From a checkpoint of a small mixture-of-experts model trained on Wikipedia.
Training: a variant of Muon for the experts, 3084 steps.
Below are experts of layer 6 (counted from 0) of a mixture-of-experts language model. Rows are named gate (a neuron's input weights, with its number), up (a neuron's input weights, with its number), down (a neuron's output weights, with its number) and show model dimensions 128-255. Each number is 200 + 20 x the weight over its row's rms, rounded and kept within 0 to 999.
Before each expert's rows: a language model's description of what the expert responds to. This comes from a sample of Wikipedia text that the model never trained on.

# expert 55
What it handles: Second-syllable word pieces. Second pieces after a prefix or first syllable, such as or in co-or-dinate and Ge-or-gina, ur in La-ur-ence, and fer, n, b.
gate0,174,198,212,200,189,173,158,232,193,194,176,215,192,205,191,208,145,185,166,198,179,172,201,202,202,196,188,187,177,214,192,159,220,164,216,191,191,218,194,243,202,214,192,219,215,169,194,167,182,229,201,210,193,203,210,230,191,189,197,203,215,180,203,179,167,204,193,181,198,191,210,178,196,229,166,153,188,174,209,219,190,198,190,225,254,178,213,209,175,192,196,182,175,167,212,188,245,196,201,162,200,189,193,200,191,181,160,172,207,230,215,198,210,201,209,216,219,214,200,208,220,228,225,148,216,197,198,231
up0,162,238,214,162,193,225,203,195,190,223,225,238,232,203,164,187,167,248,164,214,203,208,196,170,168,200,181,205,191,226,175,194,226,177,187,193,232,211,207,224,194,222,202,198,187,192,184,201,205,183,198,214,186,220,201,144,204,220,186,196,231,198,210,237,190,160,231,161,212,210,175,176,177,230,207,213,179,179,206,191,206,214,184,167,184,178,187,199,188,196,156,212,213,165,173,206,191,201,188,172,189,211,205,204,224,199,174,212,198,175,182,180,214,231,217,191,210,211,217,210,216,180,217,176,195,219,219,236
down0,193,219,180,232,223,183,196,202,194,185,164,235,182,193,192,213,207,184,180,200,212,186,191,202,222,202,165,232,165,208,201,207,200,217,205,218,225,186,195,168,220,169,195,236,206,206,211,217,189,214,228,214,179,194,194,196,208,193,194,205,182,207,188,167,185,250,188,231,209,170,199,184,193,209,204,202,186,219,224,211,193,196,213,217,179,201,219,171,176,196,170,213,163,202,192,188,170,176,185,213,194,187,182,199,183,209,214,204,195,237,179,196,224,201,211,206,215,215,188,204,181,213,178,208,185,234,189,200

# expert 33
What it handles: Adjective suffixes, nationality words. Adjective-forming word endings like ic, tic, al, ian, plus nationality and status adjectives such as American, British, German, major.
gate0,205,162,204,200,205,181,182,180,206,157,191,199,220,176,211,182,136,196,173,213,210,182,175,175,194,199,181,177,201,223,212,183,190,177,198,187,174,216,199,223,194,216,203,231,204,167,209,193,168,193,172,179,191,171,225,217,200,199,210,197,208,210,207,222,178,207,184,168,211,214,237,170,187,183,179,168,159,186,222,179,194,218,189,214,218,192,147,217,207,226,200,199,183,200,178,199,205,154,213,182,219,169,166,214,150,181,199,186,198,226,182,180,188,216,207,199,215,200,227,215,232,221,214,197,220,166,191,201
up0,180,215,216,176,213,178,200,240,197,226,216,201,196,181,205,208,196,223,165,249,217,226,178,178,188,205,213,213,208,183,184,200,202,194,184,225,181,203,202,221,248,195,253,218,187,186,252,185,187,152,214,207,200,198,172,173,199,191,166,202,219,224,235,204,184,187,191,162,178,221,247,183,213,180,199,212,199,197,213,184,213,212,200,194,186,198,173,178,200,206,190,189,180,163,199,217,208,150,205,197,226,229,208,177,188,222,199,194,197,170,202,206,212,241,197,199,197,195,193,214,176,217,203,150,224,222,213,243
down0,196,206,192,165,200,161,176,192,183,203,225,219,204,192,171,191,223,220,187,202,191,203,203,174,204,210,178,207,205,207,227,178,158,221,227,206,226,185,186,189,202,200,219,249,188,203,221,211,184,164,226,230,187,241,254,224,202,168,214,197,188,196,195,204,204,238,205,222,188,197,218,199,199,200,168,162,205,182,208,182,201,208,230,194,160,214,219,229,203,156,187,182,169,199,189,193,202,211,181,192,195,186,189,194,185,219,229,203,206,217,195,199,227,222,174,215,228,193,207,202,165,193,191,199,149,213,167,202

# expert 17
What it handles: Line breaks, verb stems. Newlines in tables and between paragraphs, degree and prime symbols, verb stems like return, provide, allow, and inner pieces such as Mj-el-de.
gate8,232,201,211,196,162,155,200,161,199,187,210,230,181,175,221,211,206,222,195,225,175,201,185,179,237,200,202,185,212,210,201,197,179,210,206,177,201,200,164,218,188,212,189,211,194,191,207,189,229,203,176,199,208,241,194,200,214,174,191,222,163,238,218,211,203,194,203,201,184,202,194,212,170,183,195,179,191,175,181,205,216,197,199,199,226,208,211,212,191,203,192,185,184,203,220,203,200,190,205,195,228,202,208,167,200,222,205,194,217,243,184,204,197,173,174,214,205,219,192,187,225,187,133,196,210,204,206,167
up8,214,210,195,191,182,224,201,227,209,201,197,247,251,181,182,232,232,195,175,209,203,180,207,214,235,193,219,212,243,211,178,169,161,199,182,191,200,210,204,195,191,198,248,219,193,211,189,198,211,176,198,214,196,224,166,182,204,217,217,194,189,234,209,220,240,198,208,215,215,232,186,198,188,164,210,234,198,182,163,240,200,210,226,185,218,198,218,196,189,213,213,220,195,220,196,227,185,187,213,215,229,185,241,179,196,209,182,173,185,228,192,245,176,197,230,186,228,248,208,206,192,188,147,217,190,161,212,198
down8,209,222,219,187,191,205,183,224,189,196,246,222,191,205,212,196,212,209,174,202,192,219,186,210,193,202,235,220,171,201,186,213,231,177,170,250,189,224,212,217,194,189,180,207,198,214,173,191,223,188,198,227,214,204,192,187,159,194,199,189,202,189,186,186,207,212,193,225,239,212,188,195,235,184,212,203,220,198,191,205,206,225,213,215,199,222,195,205,238,202,193,231,188,151,207,214,205,206,225,182,183,211,180,175,205,193,196,183,191,198,176,241,178,192,209,246,187,199,190,188,203,221,205,192,193,231,197,202